{"n_layer": 14, "d_model": 384, "n_experts": 32, "experts_per_token": 8, "d_expert": 48, "d_shared_expert": 64, "activation": "swiglu", "moe_layers": [0, 1, 2, 3, 4, 5, 6, 7, 8, 9, 10, 11, 12, 13], "router_score": "softmax", "normalize_top_k": true, "routed_scale": 2.83, "balance_loss": 0.0174, "balance_bias": false, "init_std_router": 0.0235, "lr_router": 0.00021, "n_head": 9, "n_kv_head": 1, "head_dim": 32, "vocab_size": 8192, "norm": "rmsnorm", "norm_place": "pre", "norm_eps": 1e-05, "positions": "rope", "rope_base": 10000.0, "rope_fraction": 0.5, "qk_norm": false, "attn_scale": 0.177, "tie_embeddings": false, "parallel_block": false, "init": "normal", "init_std_qkv": 0.021, "init_std_o": 0.0, "init_std_up": 0.021, "init_std_down": 0.0, "optimizer": "muon_variant", "lr": 0.00527, "lr_mult_o": 2.0, "lr_mult_down": 0.7, "beta1": 0.95, "lr_head": 0.00444, "warmup_steps": 200, "schedule": "wsd", "decay_fraction": 0.314, "decay_shape": "linear", "final_lr_fraction": 0.0, "batch_tokens": 32768, "seq_len": 256, "doc_mask": true, "train_tokens": 335000000, "steps": 10224, "dataset": "wikipedia_en"}
Below are experts of layer 5 (counted from 0) of a mixture-of-experts language model. Rows are named router (the router's row for the expert), gate (a neuron's input weights, with its number), up (a neuron's input weights, with its number) and show model dimensions 0-191. Each number is 128 + 24 x the weight over its row's rms, rounded and kept within 0 to 255. Numbers have three digits each.
After each expert's rows: "gets" lists some tokens that make up at least twice as much of what it gets as of all text; "mostly gets" lists some tokens that are sent to it at least half of the time. This comes from a sample of Wikipedia text that the model never trained on. Tokens count by the router's weight.

# expert 16
router:126119135164174116139126137135161145144168153177127138118149115147145115113137167108110164133116120124132147086144140142117121134149111115127091168150135127183117164117126113124174170115133124116137120187120147140141131118130110128135114065080123162178103127078187152105100136127172140134140129090130131113128129098136170132107101135132148100150190111146137113153140160159096124109108082154089149087108155123115077174083128118125134171132152105124138162146079116116117138116155146111109146151110138113140110165123092095110157173121108146134155108118096138125139120136133087124
gate0:174144106123178127141128146140124135114137102125102166077122094132088087134115099128106107142130123142092107107150126106106114163107082105143123125152146153152147152114138164125122165081117157149111112159131087115115113129116138101137093113116150102144129122162141146134084128144126089103136119155102133190131167090096156122100127146136088135099122120102106101127144143145139137148162137126132079110133108158086152173097124135141136119074130119166121171095112074116132144127129167134124137133117131139117200109124130109121118125132103149125152134115139145124161135143117079130
up0:127097133106091124138129082151107120132130089161123130126157141181111180122100110110158105109084108153122114106124116118095146114100171142086121120117136109081101140129124092106122071163155120111126137115131155135161146133112167136119102137122093148151170124110129145142165169114163151119104125122098150150092100101135097101130194130137142106146123114123172149148109147094137107082090116098141165091161154125184147105107140112079134088138133151091142125137144144148120099127148128138154119108119096121107111089102115118100113094124125133136120142115146118128115091124132156112
gate1:097121145139145113142164137096102144123114179125163134166115150120119144118119107113131135118116145122118104115100147101160178094118097149133133126173104131182108104141154154147157160165123125116136140148121134158125069122110134170145096129107109108134094092170131145165154109113097116106114094083110119146130175156157134120150075121149176177131137098116128129098122112126119144110092104147143141095100140135111122130113131150129110154128102110122134144110146159111123178139108134149135073154098109075178152167099131119166104149121164142155122108101148135158153138111197141150
up1:147126090125116103146126120079166083114164166132091119105085068076146125132144120149166093122118128120127110129149146097096144147118065149162115154117131123121076174117138155161130170123118136185116129125092124120141120153125136161099123151150128167125140094122137100189138157150121134101127137138103094106132138173166168147092121142137177063109079156099096120187143153136116118160084119187101109077095127154144104103094123099124133103144140078164167133134142152130111194077161140095136119142110104112148112181138132130138120130131119166151134094113140124152165157116145106122
gate2:110115130163129144134155152155153131118135126142120123117158161128157116093154192159110093096135125143145143104109104106151127117161099078113137143093177146127138163138155103117133109128102135100172129117137117129133135114147136095102087134092124163168136138092132125134102102110087124110103133138089160112117134145119146146098120125136165156150124114116141134124131115148116143072096118139096165142097128155122144141125129083106094107140101123084168109128101157128093123080167145113130129138144105114144086121159174112117111175130093157130163069098096124122131122127114136142
up2:115137149104129156138122133100138134163175131138132089163136135125135121070130147116142111116122113094156140166111132125133122166129134136113140129142158151132167105071146086150145152086145106123104119107196127122144135116137126119152107124079163106102146138126114107066125169144148112083184121142105114127174173115139127110140166121123106154093102105105093186158136151121147096148131199106116122150129128124109138136156111108124111093138145123140100116119131124156124128149140147135086137162136151120176205126148148116164124076152155117148136090112126150139165181153110138120
gate3:125150141171181099190110128085116121141075143124137141107104116127158097140122107107158169155123184136146153125111134142133145142141107155102145134141133120138090129149162126096122132147174140101151143123103092136096122150147177140061123107086141128155127129138112131117137145125121107159113106149099113090144117111160156117096107128149130148104148141154108125145152133122166171143114092141128146135114155126148133137126143126126165116173126129144149157101076112156141144117141148137122157126082137148115094140127115141079126132099143092116127110168097132132138123164116100112
up3:134092097133107116109112143130132122087191115085103102135099156118131119127092090091102139149105096115114138124134119130187129113086154125132142098098174143129126139117122151097106145103127086144158135203116132133101130106128089098144166143115126093134099083129146138147101111166131143100110118117074089132150140148126108160152142100120114111142101115135119119085111153112116154139148135122114193156180138094091093114143123144129132141129147118136133133130165135138104136148125096142159157157091078093040147171095156133134136138136134155151117155087165115149113144103131141186
gate4:127115161122139144137119118118107139151085131135152160073136185111126090157179145093145182087090152144116081041095138132119132060122108102136155136111135080144073133112162112140133146146105150165118150150119143106139131129120123145143127147100194136106138105128127126128140137099105171116109121150134166127128128098112140138093108145127177128135134091133113124128161101120127142143156126137143126122131115109111151149097125119104143109122135126122114168136143129120112147122124131121077074113115130121130145093146156128110092140103169118128143091142131113165170145108158157138
up4:114121119168103149138108086125104128110128102121123102083105106105133080124117148131142127101105107081163132110107110115140149135166173096108135131149097149169162158120137111153039139146151132141151131146121132133132143126082136148140115130133114090137129135111147142115115103131167115122101120142133138151132160154134127132104171132127100144120110159125140129108113115114133126158175111133169176130145111133118100112158131125118115114128112128092125138137111123125152159142131139137103165129133108155126150117110130134148102083119121110100136134075115141125136176174117138136
gets: "2", " ", "9", "1", "7", "5"
mostly gets: " do", " York", " film", " these", " son", " ["

# expert 29
router:151123120096150153103121146157160141115138091159103136100153153136094153154112151111133114121133113145103146091146172121165115115094114126115196127143148136171119081097128133123136128091104115124131126135101104166072126125156139108119100145069175124120132130089120116107126122140135115136165087109150150103128161114102121100143122142126127168105144108120174121104131100124198129093123115161166151118136155155119129143095139144100138096110128132140121133128113126148112141133131134140160146114151108140113136112112088100146124115142131119120146106150148134081129122087165147149
gate0:124049117134123153131145133133114165146135128170110147167103117146142171160160142085111097132204155122111147131131111124105103090125121117134167110129147152124153095141133111158061088115052124138153122112106131148138158109111166112121099121116142138068135187134117156138133124134100102140150135151124126116131183181133130132161137145136100148152108076101158154102134127195126115120124107143110114087125145081129132140143135100127139127091140091127112153122186117101117137175116168084116158118137084141134163091148129109119107115120148109167127104163174141125113165129121109123
up0:148116130105140131134137089164094150124170119107118154112156120110097190123072095158081117109164103138150098128160197112058149114128151143141105116101151164115124112145188104120146159100137142129110127100160084105147119137149143113083138156133137139141150190139150129102162178129157098134145102132101151090132122105128139154161168106123172102083118146142058088122113187134145153126121112126164178132129113118139129097074134126118112138122107157148126129112125091107124120132151116146082123146103131154089104131118154164162126105134113145130093139125115139107102155158132149125
gate1:124135119137129102134155175114160158116119151104126137122116143119156161136116148144130143148173129188114132095116146107141109089133135078094098132126147100129115146085152120093160132181136110126161091173126138119130121111145172128131111129159119109141163115118162132101136123100117143065115165138119092091133110127147119099100095134151125161101134123132192149097126090155113125138163101139141129130157140121114139160129127119158130081166091130113112156168137165128120133109124125126164144127125080175170153133147129118061112132142118139135145084137171138182102134139150157131
up1:136159135142125137124144123114142148132145127105177158092140119133102127131123138170139137101141105141115160134107136108134135128150094146125149140124133136139138120154093150158098122110138117129133145135111095081131140121142119132096102129140119137098067054127085160107095158189102110108127120104076078143152108144158134122153183139132137137171104194159113070127089112142115132102154126130162098157109115129094087128125115144163146142137122161146143125059104125143160117164118142124117116127134137087135097133090189068120106110099125116139112158124149121107160113159115073099
gate2:127105162119117126118123126130115165133151148112132106137152135129155129146099141097138120139132108125113108101104175099095140130147133133139174195110092187145149099116165178104117102077047096072108122140185126146132144126084141103145120131133093129106156133161161116117074120143153108085180123145121131135129171158132094111139075149107146120143143138146147127166059099104148114167101148136136109105121134184150125104150130140144098117111137128152143098123095129135127098120155077106113155116102141122104115126163165145133108129113155139117130091138132145135168136112115133129
up2:083100094121133135123091112093145156138108130139120168097130140111116156135114072127130117124105132119157125112133079130185098117135140125123141087150101134088072145168164132100168167128112124130163121140110128087152132115159135141105138155129129154116107143130184149168125102212114109123153100088125126123156087081105154128132114120150111118122112070141110106142126115170104098157107079129165108171133086131104123121098123105067108117150143155086186149126157125115126086134131143205147108112110106128120079130122167121109133136131136121116121122119136141101131084139158103117
gate3:117159130098174160099129183084150125117110121100143053115102120149138118113125177133118176162122143101122108129097149131113122113128129176091067158105106180119123075110135150142092132151101137149107127115145148169162111169134101157095094136091139127135174134188130105108122091169112115128130170160121104122106148176139137108138146136132140125142092180150134132111137087099127171132128128157102111098134187173095112121156126126107126128138115095156144135147106123095160157137136148127165131141138141160154109134153148101092167068087114149134127109164131103094122154133110085147
up3:115110145108109115114104108153157117152144101147126110107110130150155161161153126092137130128132080122158153151148119129105177141118150117164172115157111089150128142139131132118125152115141107102129120114111106127046116155159122099132101156128138085139169114184123119098164134111118138127129169105170138129160153095130141139144135137133103143168117163150116126105151169106142108169145113102155117156118125098112159165115123169086126113137131148116109103122111146145155112119167148149151101084158155142127117139106135130159114087105159092103128195153142122149097161163124170094
gate4:086106133146112115120124126170105124098132150146082165131123138184099097117099098090154089137173116123087107139108154149103104136113119114113160123111125163098143105125130149094144132097150131129136109108094078104121120109104137145092146136125122097113137117139133116125108149108125137176152123148061137105164119097137136112150088142124112135081157119105136139105112098114142142151134144086118146114102132160120073143098130130114143127105126105173158109170114122149126181136124110143150097154144073163125159114126137135126130144126124146114114105155139136117138115112091128153
up4:136139138117107118154163083144117148140140148106136092112141109144143132108138151126105159158137117113135140169153153128138144124096117080156103134148100143089136116148123102158087109128149114137113121148143076145094145128081128123182104153121130153146139121153127161148120146109069104114137103160117125126131100123141151143121073099125114141119115134137154138095160144137109096114148140117148137147129073137151092118113137106084150136105129104113106102156111136100145172152146127137127150127145149199147112079121177113106115142137168127129120146110129127177101147159131122130
gets: "s", "0", "er", ")", "3", "S"
mostly gets: " S", "S", " N", " P", " L", " m"

# expert 20
router:130091135106125127127112118150060124171095127127123122104117117159099139127131122179121144115137118102129115123111046122147167151119136161133133126102084158098179101141111109150079102138118120125135161144160158143153103122135154127155175127113135113098115142118148135161151127146140090104120149147103136133142172154161074095178131138140119131143142166112144117126138144113116170164138139131165130143115126102128139105143126128087115110119120149099110131137159119068134101148111155131133122146108124125161144137125133156177095136126124136098128122104134123179074148127139106090
gate0:135062136120125122133148136136138115155123137139112118145110122114141085151113133151107156094109146124101117097141082125124165112126154160135110097126131124165112124117125118116161127156116133140081131131109148138121122104114120104140155168105089112108115137139159151140101146123161133106101173115109099143141152112182137164118132150124107121128123106110105160130172140096139160146123123144144120115089095104088101086138139114123106116128117126138115119073079127069120106137086148135104122162127113155156149144129126131126092132102102137159120112145152126122096161190146122136
up0:145135103112089103176101108120100109121104068160115114061115082106128112118132129136131154127126124109094103137171181119137130110154128110104140142153151131110141165127119096177100094091118135138140136121132138135140123152093095126144118097156172108151149127107067154082145123156101150107132146130137156107153096095088112132120081124137117144088118133073110125152085111149096092100162125083080114093124158143159139122145123126105143156126115131167157135139134148154103082098126117143157068135112145150161122141095136115088159116173105127113135168105149091188116126099155108128
gate1:141157118173142138132128129180145138162138112108108122123128115132091090134112134149132127146149123199133122157134154131114154135142157164149119116129122133149138155093137159159102112141112126137100154197093109139083124194162152146146085138123136097132120122135148080176126143131161100140129107099124118158146139130128098101132111143142125109138101163131089128121088117077173116133130141133150147168134122139119118091150120131130113107115114114131081100102153110125132135138115149138136124156163124117122116093112165098121144136122142097136109157104110105120097130107116108153
up1:124132130134133122099155130149120107144082135114095157114124141129104141099129124164136153154141189117092140115121142124138121143149139114167123147172099112130138107151113097129133067089155173126142046118111091110105117135147160148115175106105126172137154131166171109114144123140140123127129111119133166115121128130105106123124161106128154102151137133146151127104138104134125175138115120140201110150142127112142153090154135108121127151135140117109140128132118129162095136110099102130118118105165117090092155132142109167134093126113123166086109092158116141113121186117104127129
gate2:092160134117121128125090142164118170163132151111133110168182155106126146118115102095067103134134128131104142144131111124123152134129112171138145115137112147095119075115166146104134088131133076111104066094125136134129124133122146108116132129145124103147112184144122125122142143126141152128134150171121142115090128132107145158144151119134074132092142134146113118100164094135122157130110134109130156116143142130108115093131115133101138134122150181105143123143147115101144125164112146136132165149171116117071125104150139155130155107112122140135121173149169127105072169105113114102
up2:096149152129154129137137145097103171175068148084137087143094147139093136109166114141125092137116100151099116161164117142134080129098162130124113120086125090140123137149121133163097138118068113078101112155145101113159133144127114128161102139124132158131174129109103101130130155112127114132141093161117142190114082131143133153118130156131146157156104102101102138155120152101130159167141170115150121166119106113138189129142128117107144103130162123170106134180146094161133153169110133138144157143157105131125145080108107104122170090116162114135121105116112139105124118095165092141
gate3:130095079137137114152133156087084116151128138138111133161128140137114102146157120105119126123147142158103169163140146114124163116136107103103184075075164125092111153077110131171071127142103132145115140132086111099140146155151112166144093122149123104134109119137121183123135166132128146120085137125112145119145169117112114127156130141139164178111105121130118155159131069157157106113101140095142125142178172082123108125110124135114117076138139127117126134116126119091134132162156149081148133131126106175165111118118142133154132141106129125121121116125167144146090101156113160099
up3:123072131132147164136121135145095155155163114089083125107123128177129092129201128139118165130151140128124149154117105144187152100109152103135150137094152154111122101104126117099132087117132097126103102150137116125127149129103129116143114088159155104114134185081118162123137107144142136106116134148146156144133117108118148117121140143122115173088153097108091131165163113146175148111069105125084118152109148075135143094137114134122115097128143150123154148106124138112150130156127143119201111121135125099081141116139132130132129124137104128125121144122168149118124123115142140126
gate4:125085115078124140174076132138116123157122139132128121114148134116093165085117153113144154154201118106139151155138119105118170079154115182144158147127134157136161156151150145171113114141131152125151109150116137126139108100141093121147157102081099134105090123147133149117129111164147158136153174152095115108137145149132122144150077144140137125109127154069150147115154105129113136095128173137132117153115163141140167142164120107133123121129114139150118114143139115125102061096138117107124076151098129107150154182152148136143143100145118097124171152159144127162115112116123175109
up4:115137160107141124121106112129169126108127063120092150120121135098131094127152120157117100153147140137115137113148154160082155137137142101087121110099146177133086131099138170092098143160116108136074141134072131105098119135137134137129134126150084116171141107127121149138108166139137151095117138159152130170131106074115107142115177123113094108131120106123137101106105135155113164124160102148158110142150134133099191144093132120148119111134122123134121138116145106113144116145113161159138107134131170138120102063097125116111120102123126154180111180121128126104162135161155127158
gets: "0", "9", " (", "8", " He", " de"
mostly gets: " New", " January", " Li", " John", " En", " Ko"

# expert 1
router:141144096111189102115126182115149155146134138114121142162110147076158104169174126101145130121126154152137168135136120141111093103150162146100128140150142138077120124104099145114147072064140111131149119138153159121139115144132133142110155110107131143123101158148137088162150138148149138097133114160157131127127128169137108179149126117133190131129125123135128105123081139140133101146079149165122092169133125105172100144129130109122127110131141106122118149121144119124109136128120126124173132117094140138107121116143159144123116177140159117143144178139134102131095125128107098134
gate0:188147139146124126121159168142133144142157137153165148141092101157133130147142106158124134088128131117132125144120182119128100142187095148084122122107116125162150110140115125150125148141151080136126111116133107128122123130112167129150138115139143122145158124161100110171125140190134135123101133153141132034144124119116165133133101132140112137130138130181152117109090099128145088127126131093113139155089125096155090087210143106155122119103107140134115130145138108123126153162147145157155142115141145139106142104153153156101123156114164120152136137175133103130102150131136122100
up0:154140100132136139113159145124124107156131163098160155121114143112113099141141159147140099120106173104120146115116164127119112165126146090120160126125118150114103113114112142094106142092103129150124095119145116123145177123145090109157172140090089129173124146117120147137097103092107147147123109114120155133139131136137143108142134159138127127109119105114117122164121150156060133156103128116131120172078179111139085160151136133142116123114133170164125154142120128117133130124142096101176123107096160123108120184137148146123176084128108162118127153119112151145098164169137075101
gate1:160083134131140142113103123101119129145131126195125146131122140137139106141168131090132114095134133114131128108111165142113114120124093190143142095153186134134146154141120098139127112125099111124117135116111136122125104144153189122110138124128162123145157119151100121133127131138118130153162088144079120146109092133104134142158081130148118146115134086127136087126136096136121117161130096173146103134125119101219139095162131106116159150136121181106128119158112162116134116141129157113112162116133104103106141126153133096146114124120133142161135092157141119141150159048107108141
up1:152171140116151142137142121139126122091142119127159117085130114137081126164153121130124156149118071124124127104166123128109145108159113101128095134154129153128137138097087164137149151143107112146101141124135103139118122119166129115121098145149126096114071120148171178132116117161123108150132124129167131128143088084115161094143147105121163111169143169136090175113099157135117171071187137099145141115111081125136143155122123161136116133129127080123168150157067102115135177089087144147138113131106120107142100117159103161081115108107112129189121100113100145118115099134157135154
gate2:105093154114127155137122147110116128115098084141157115100122129130139108173142064099119134088142137176104094104111122132136134087122152135089135147097213122096137150118126151143117139128102087126129064114112095136106100124156120145130121118119143109144163127125111138124131106106139162135130138115108122123108108154199118124099144166136110082140141115138153090148155128079157100125143146167141102138136111148177151107137120151156107090140135161131137130084131088132131103138143103093172105102138096120098145121128164155169163146103119111155138088129127113115153137157151144103
up2:096123125112130093099171108125139105055151145164144147092145081145125134118082148140124161145100104116150130133133161131138060118127139088104174122121148127164160105143138147186143152140152144122146068200098143151136121108112116177142153109105144105060126117130118129151092135167144122125128153114150132098144117157128139068115122146129104100149144150116111122125169138102136105104125134137151128124094136111115112113167129136144162119144128132136161183120147137116157110139122129144145112128127124129133112167092103112143140143124116151156137133140139094098072125149140142140
gate3:131092144116156154104160180123136102126124110126167157116126138126130133148159131097122138124113122097161088126108117129124138111138141153174119138154100105098121148110172132150151157075120130112198128141142107120113133161115118140143165165127134186082120100065146149114105120134125147117116117175105170149097091167124080139134137117131176143106151115173156106132122137096138130126126121117118140134176090102150118125145127118135132103140102131126144115112108162105121125103160185089158160090125144158133117114147108150115083102121089144144142094139183139090110121110155136131
up3:157089173106142167178083111159140172135126100116121088141106147107114134124141145073102134159186105096131155153146133145072133163135129155117158144109137092152099157107162119121155139120135103122132122120102133125113163133118146129146127155153115157115114140123094124129119160121081113127118138156141143151142131118112098121115085127124111119104148139084131156124102114096125089104156123081149151150146110111116142107107134139138126105147140107106091153087144147136108166090133137116121149106106060162128139149157146106154114080149133130158143141147123138111142090086107149124
gate4:096106176134126163115144135109138121097164137130143139131124195157129121155147074122121128167163104119179090119156121119093104075135132127106081133137128125109100130118100151095113117091166155149167084164121118092150131147150128125117096117127151161097112123148088190135111113101100146129119111133159160130153127145156149131109112139138101174139149139118095125136115126129092129112114088113114128116115142133094155155086122143135146121147096119106148127068128106119101152105101138141165094128077160103126114134138118168085116118135114123134140099153105135143131105141106136124
up4:137147138146125135181121085126152116108131122107132109143133129097158102135120160098145158117135152105114141120162102121132156123151148129174123136124137101093134118135100116131113134154112152131102133059140112101141135109091121127148112131128070115167130132138118106123147173110115139138121147141153124133108123126111144156163095167117125098116155084144114157115104085132127143128130131118160142120140076159164113119124124156148147158108139129129149130100166135153117131124165137126151128143158087130127070130157128113086154134112127137159153123074110135146099129087108152136
gets: "1", "2", "0", "9", "5", "3"
mostly gets: "ation", " Nominated", "ions", "ency", " Species", "ity"

# expert 14
router:093135102093163108191102136115100076135109136123167089125104136088128134099132150131153102128139140170151135169121123165142110153117133108122140139115106167134107157149110137138132107111122108148143132115133134133126183137068138097098130113094145145131187141113131146119113114104131096162136099167123090134108102157115155139120090129127166126136126101082119115181096120142129105181139111147164159138118173139119142189159133137144133174119167152125201149113141131140147142118110133129095128110116158093141107135134123124115104099114147136097144139105122130114144162107112101125
gate0:172133118095115120140123195103091100136131133088118148149127145199121111116142117108132050105135114152156132117100157136162108125154116166128185145141115116172141140135132102113074091151175126112134150058167111106080131147141130127110121147112148137067163125129101180127125106093098146129105113160122146101101130148158081155131183132136110107106145114158138147125113092151137111176120116118125100142099130127141112160142127140153149125149115117104134170116131156119113150137134139141136137141123116102121099118121105120089155190100118164121121123131108135083127143130100083120
up0:152116141143143147099134130122060076120103116151117106131124120124156137133132168156113099153124078160130139105103127157107102107143155078143107127185156143129170096133110151162155127109178124118104126146154121094130153118129184118134144113169146162118099096160100137150126153103152153110126124140137134146098075123105151154147121122105110105131148128134133115102126107111116119102121106087135098168146166172128143149143133154195096125161146148162169140153129170144138114133149081163069153115167135044097136164145143141134140119104126157153127153143141149107139104108172093144
gate1:086139130130139118126128120112150097088134134116145137181123143162147155114110175133123154104134084150167136165109095123127150100119135153162128168113131106113130122165121142139117149153161124128154154116129173134144118124115183089132105107134136108095154104143086115127134134140151132114154146157091113126111086143166161112147152138133116181104101109114130090145081137165106115135124120125122130170111154130118119140108140136094116163100133130173101118149158102140130128145080165086142129126178073103141118115127174130131137151127112152098125149121155155152109150115127135141
up1:104088169105123138128139132129106104143096107112118126122094163181147135100118130134130113131149162160083161126141135137138119126106097139133132115125109150093105125154116161138108095172101153127111168117160140133101150113118179142144165117063140109127095144127126138179109146097165088157147091110093143088087102114153122163155115122115123175106148123123115115163132139135180117127127145141123129120122181135115082127127123115101145100112120140163137102110118141122103116135167148147132099157148100102069160117137149154118142128084130164157145121160112108124113099158165146138
gate2:134165112111171114160104105149124119134130121142122093157143111107119126161140143128108146126095102134126136151073098141118116121159143163124105085155130142150136095107161145109154143117157116127114075152100135158131134113107132133170071134121138136143160055124042130111135147168123135146138114122124142107155156102121158118125058153138177109116125119140153136135137101132149116144143143144158099135143137170118131172127126124080098176133116162102168160140132160132127114098136158143109113118137151077130115087113175109144132119108117133151143112128155119121127139125131134128
up2:167140141150110105103151153111107117126144133158139096154083158123130130103109128148129088146153098153141099123141172118080129121095109112110105110113077084119122139152103118094124159088116145142086148094155090127168138122153123089105147104102102118123110094110211152122129152089147127123104131091138115133144085107115135104150116120132070116146125133116113180114132123156125119132097138087126103131135093125068137137125127191160099151151132099163108089100106126090128181129145131127104162120120093135145130166127134108142145123093111149094119120074123158108165131137098114118
gate3:131151128126128139126161148168152140136136143128121125124160181152159127142170123120122109113173168144117120091102134142139119131129107142102164124103159116113151172126125146108134123149135087109109128128125147118109118131125146128143110135105142145150128116110141117177147127103139217118122107184120090115145138110091120122141123124140109130140121128120075136103178169167123158153133108105127140196142144077122106155130144110151147140101119101151221087136141119147193119141106103105129111112147140128109096118109140184167071135125115099134167137149128118156151113163128118154
up3:127133115132147100154108089099166099107113144112116169091161109124099126146121126137102136160140117111136097148124151127088099155145149145130143147119109112143102120142168136142167157121121130078152148117089119125134152111095119086119137146125115104091098136161145115090113114127134073101087131101177143124104162130092126127097134105118161077086173087133119171115152126124137096092135122123160102170104169164164122162089125120088131083124155133102108087141134141136111127069155076126166072117154118172122118125144150111131183138139111111133139102118119123112146120116097167106
gate4:149156129112128098154118126114110128125149119086133124110141159125165098156115165135142146141162101170165149104123124162147119057139148139146130101118136139142142119135112154121115117122083077105132152116132158107125104106117166097104131115148076147140109142145148139154110142111161124155121077097116119102152098157128101121161100143133119155108112141112170168117131083132165113145148112141096127179118116125130112185131124149152134124144141119131161132142151121131166125112117130145102107082185109169157144166141132139127134125117152105106121110099144124105147119125109147114
up4:144155136134115092182099107114124132136109079138150169148110161120170101160148121158137088075142092188127129129147133156153126103132107173152094076130124124115095173146148109099145148171116112125189165167127133104133161138139153121109119141119097128141143141118122142156122125099119118120060075157123136115138108113090132168116103142123204149140142103146175149109132118102139108096149123128118143142112177125135132124131128116152149134169137164120139124144186114132151126130110152121116125119105133151128125128122135127090105107130153123130139134079136136138145156118121144141
gets: "\n", ".", " that", " The", "==", " also"
mostly gets: " also", ").", " that", "\".", "---|---|---|---|", " while"

# expert 8
router:144127143179156149082102076108111135120160088088148103162158120127126128161113142125137107126127120102144109100113088098131135134122131149102130113144114124132162133105183146084100131143125078100106174124146182139094123147099141133109108162140077129123132126143142101140141141117171199164112131122158095102163153125128148099112119139134137098114130135124105108124127132151100116160134103149079106105140122130143103138125134119152108099150119102135122131119203154135079109133179136123159141140131110101156190135118129132108136174097129124155113136124116107154142084131150149140
gate0:127131119106151132120124048147135124079140150150145092152105114121125151092177166111157122102107138123111103136093163153169117120144125132160154082104149116124116156082118124112119120098131109104137116198124121132125137104100153145109091143122126125096161146125053124104113159122117125123160108164105160143139136097154160108213107136141167153111145159146131126121171084135141149113099103128110084122097140150140112177126119107139097097117103133120146137161143111126085099127168152119129148106106108151124138128130123159082120132150131124168146094152151117139165113100142112111
up0:105133165135162120070124108148129142110151166138107121065143167139106141157128130122142136132138093148140104121101148113113110128115144171139144128108093087138163117170152199116176149121143118089173108106089127117123121114144135167068126131154129104109132138103136119121137076135091145163134097165096138119163159159108119115164155114121164149124106120160140100101099111116135153107131153106127109121151126106116099140124135100142124163117102134146134160155110120129094130126164081141159140137117095118140143118132159083061089116127156128108115113133112111111140131114091076132
gate1:132134129137093140141090099121161109154159143127083085117147137153137151094125109130118112141142140103146124130128119105126142137108140128073145171119146151137112127130131143115157115114141132131144126144170154119127108105164151113149127129131102101151115089146161092132116125142145173142113116145154137117142080136117138116152173109122123168116110116133123118135124083133107128200144123148146147146077122066169157131058122144094112149147119137129148173098144110130111135098150123116158150150146138113122147122119153179104157144115134114131144089113154114127120176114144126115
up1:111123171125096134130125115124162086125091154118143108114137076155131106127114134125116135117107139150143131140090118146104097136121131124143124156115145093114176071132136160166097081181083143117126104112134130141153113140110068126135140117140145145124166141110152149115127088105098131123120125120140143155132150098121092097186146110128169113119153188088160103167122133138152139126098167132125165124101135124140117132190131129141154124133145157130140087144129099133139107146126151116114150139125093169153105159095098117119083135129148125111109137119102159126149093165161151150
gate2:125126122145121116169106128127132124088108172138126095148105072120121134091151153162128122114135089134154109123137110147122135136086134127172104126134176152126134169133151091112106134086153170127131096140141095125088110088106164116126162108150102175127089131143098135149101110145097113112085120151118168123117160096138159057127101107141163110122145144142118160112107112116097135172137119116110129154146185154131082178101141097143124139114145167113161121153133133165124140129128106082179142111106131126107132138145130143144170094102112112134135146143122123163043139121127121160
up2:112177103120135109110108151134138102138083069157136086113095154139134174069123102124127128185100144133126134118148147145090133151129139127140073120084116131145159068128143135100160110124147112109160127118114142115155161127096072121156104102131143097160107116139121105082134128148110119136166146099116151093111123158154125150161128114109125187122130104122113150132160115146077099123134116110157109147089087132116114158110136135094101144142150104115113132123097098150096161118104162164099152104196095128111122153090133153108121114149110153133125121117142144136151143136138150130
gate3:135156129139176192110137093124112141113114107133162102150158079151142101155099151085124141103155051099140132101138161121142138145110112125125104074095112159129142140103151107139094158087119107122156142155107128159138122116120096152127077132140142190111181087155135111157122090161151150125061134126105108100131121141077121142134090153142121100108106131135066095115089136137139109153134159114105118149110165111130146141117112120119154136132109129148126091153168144101129145163123119125170132113129145114094163168145158114133139182099131119165150127158138120093164093108145130136
up3:106078141106151081083125120115059121102121121168112131090139111118116137165106122141103182134127127115139144120124188129160086129122142103131154143041107097137110164143106130101165154128108138168122136156113123120121123152140134170110129111146147110177177107111131140156133125132154109163196134098140118086170170123128162152152089078135126094149146136078107135130135145131134083148121113105154141121142130127114115117112125121121142168154132102097126153161150153178117123110162139147161129129094119075099156104160147128110114129116176123149128130114122117116143142104127132125
gate4:157146158145121108116127102148133088135143123154152132087123098142117110120132116117146154093123106150134113099110130090125123129094141111167131138102148143178119145121161122103108131175108103148082087159166167098139174111123086147106085118103090079115153108140131125145130119128132174158074147128111137157133114130127134126112122157126101133104130121162134126110120119111067095138133101135114112114112116083106159168132130184131118135129125126134159151109147127138148088146154138135100142158124130079123109124142110121123075125121091096118136147131120141111140126108157103119
up4:123129129118126115151128122115111151147164134152123114176151126122093134145103146177119135100092171117090136147126084158116123180143188163144186160133102085101150095178093136116147153129162147099131142153133130135167160161108103140156180139157161124126120147112053114139131125151125070119120127135128120123155127141144144150113132147113123127165114140110162166114139126144155135072133133139161154174106115131100123113161136111128125126098143147160116160122143104134096139127104130136164136113137137147163166146149126088115127126103113139187115094157145156174139155121138140136
gets: "1", "2", "5", "3", "6", "4"
mostly gets: " Ja", " John", " Ya", " Ba", " David", " −"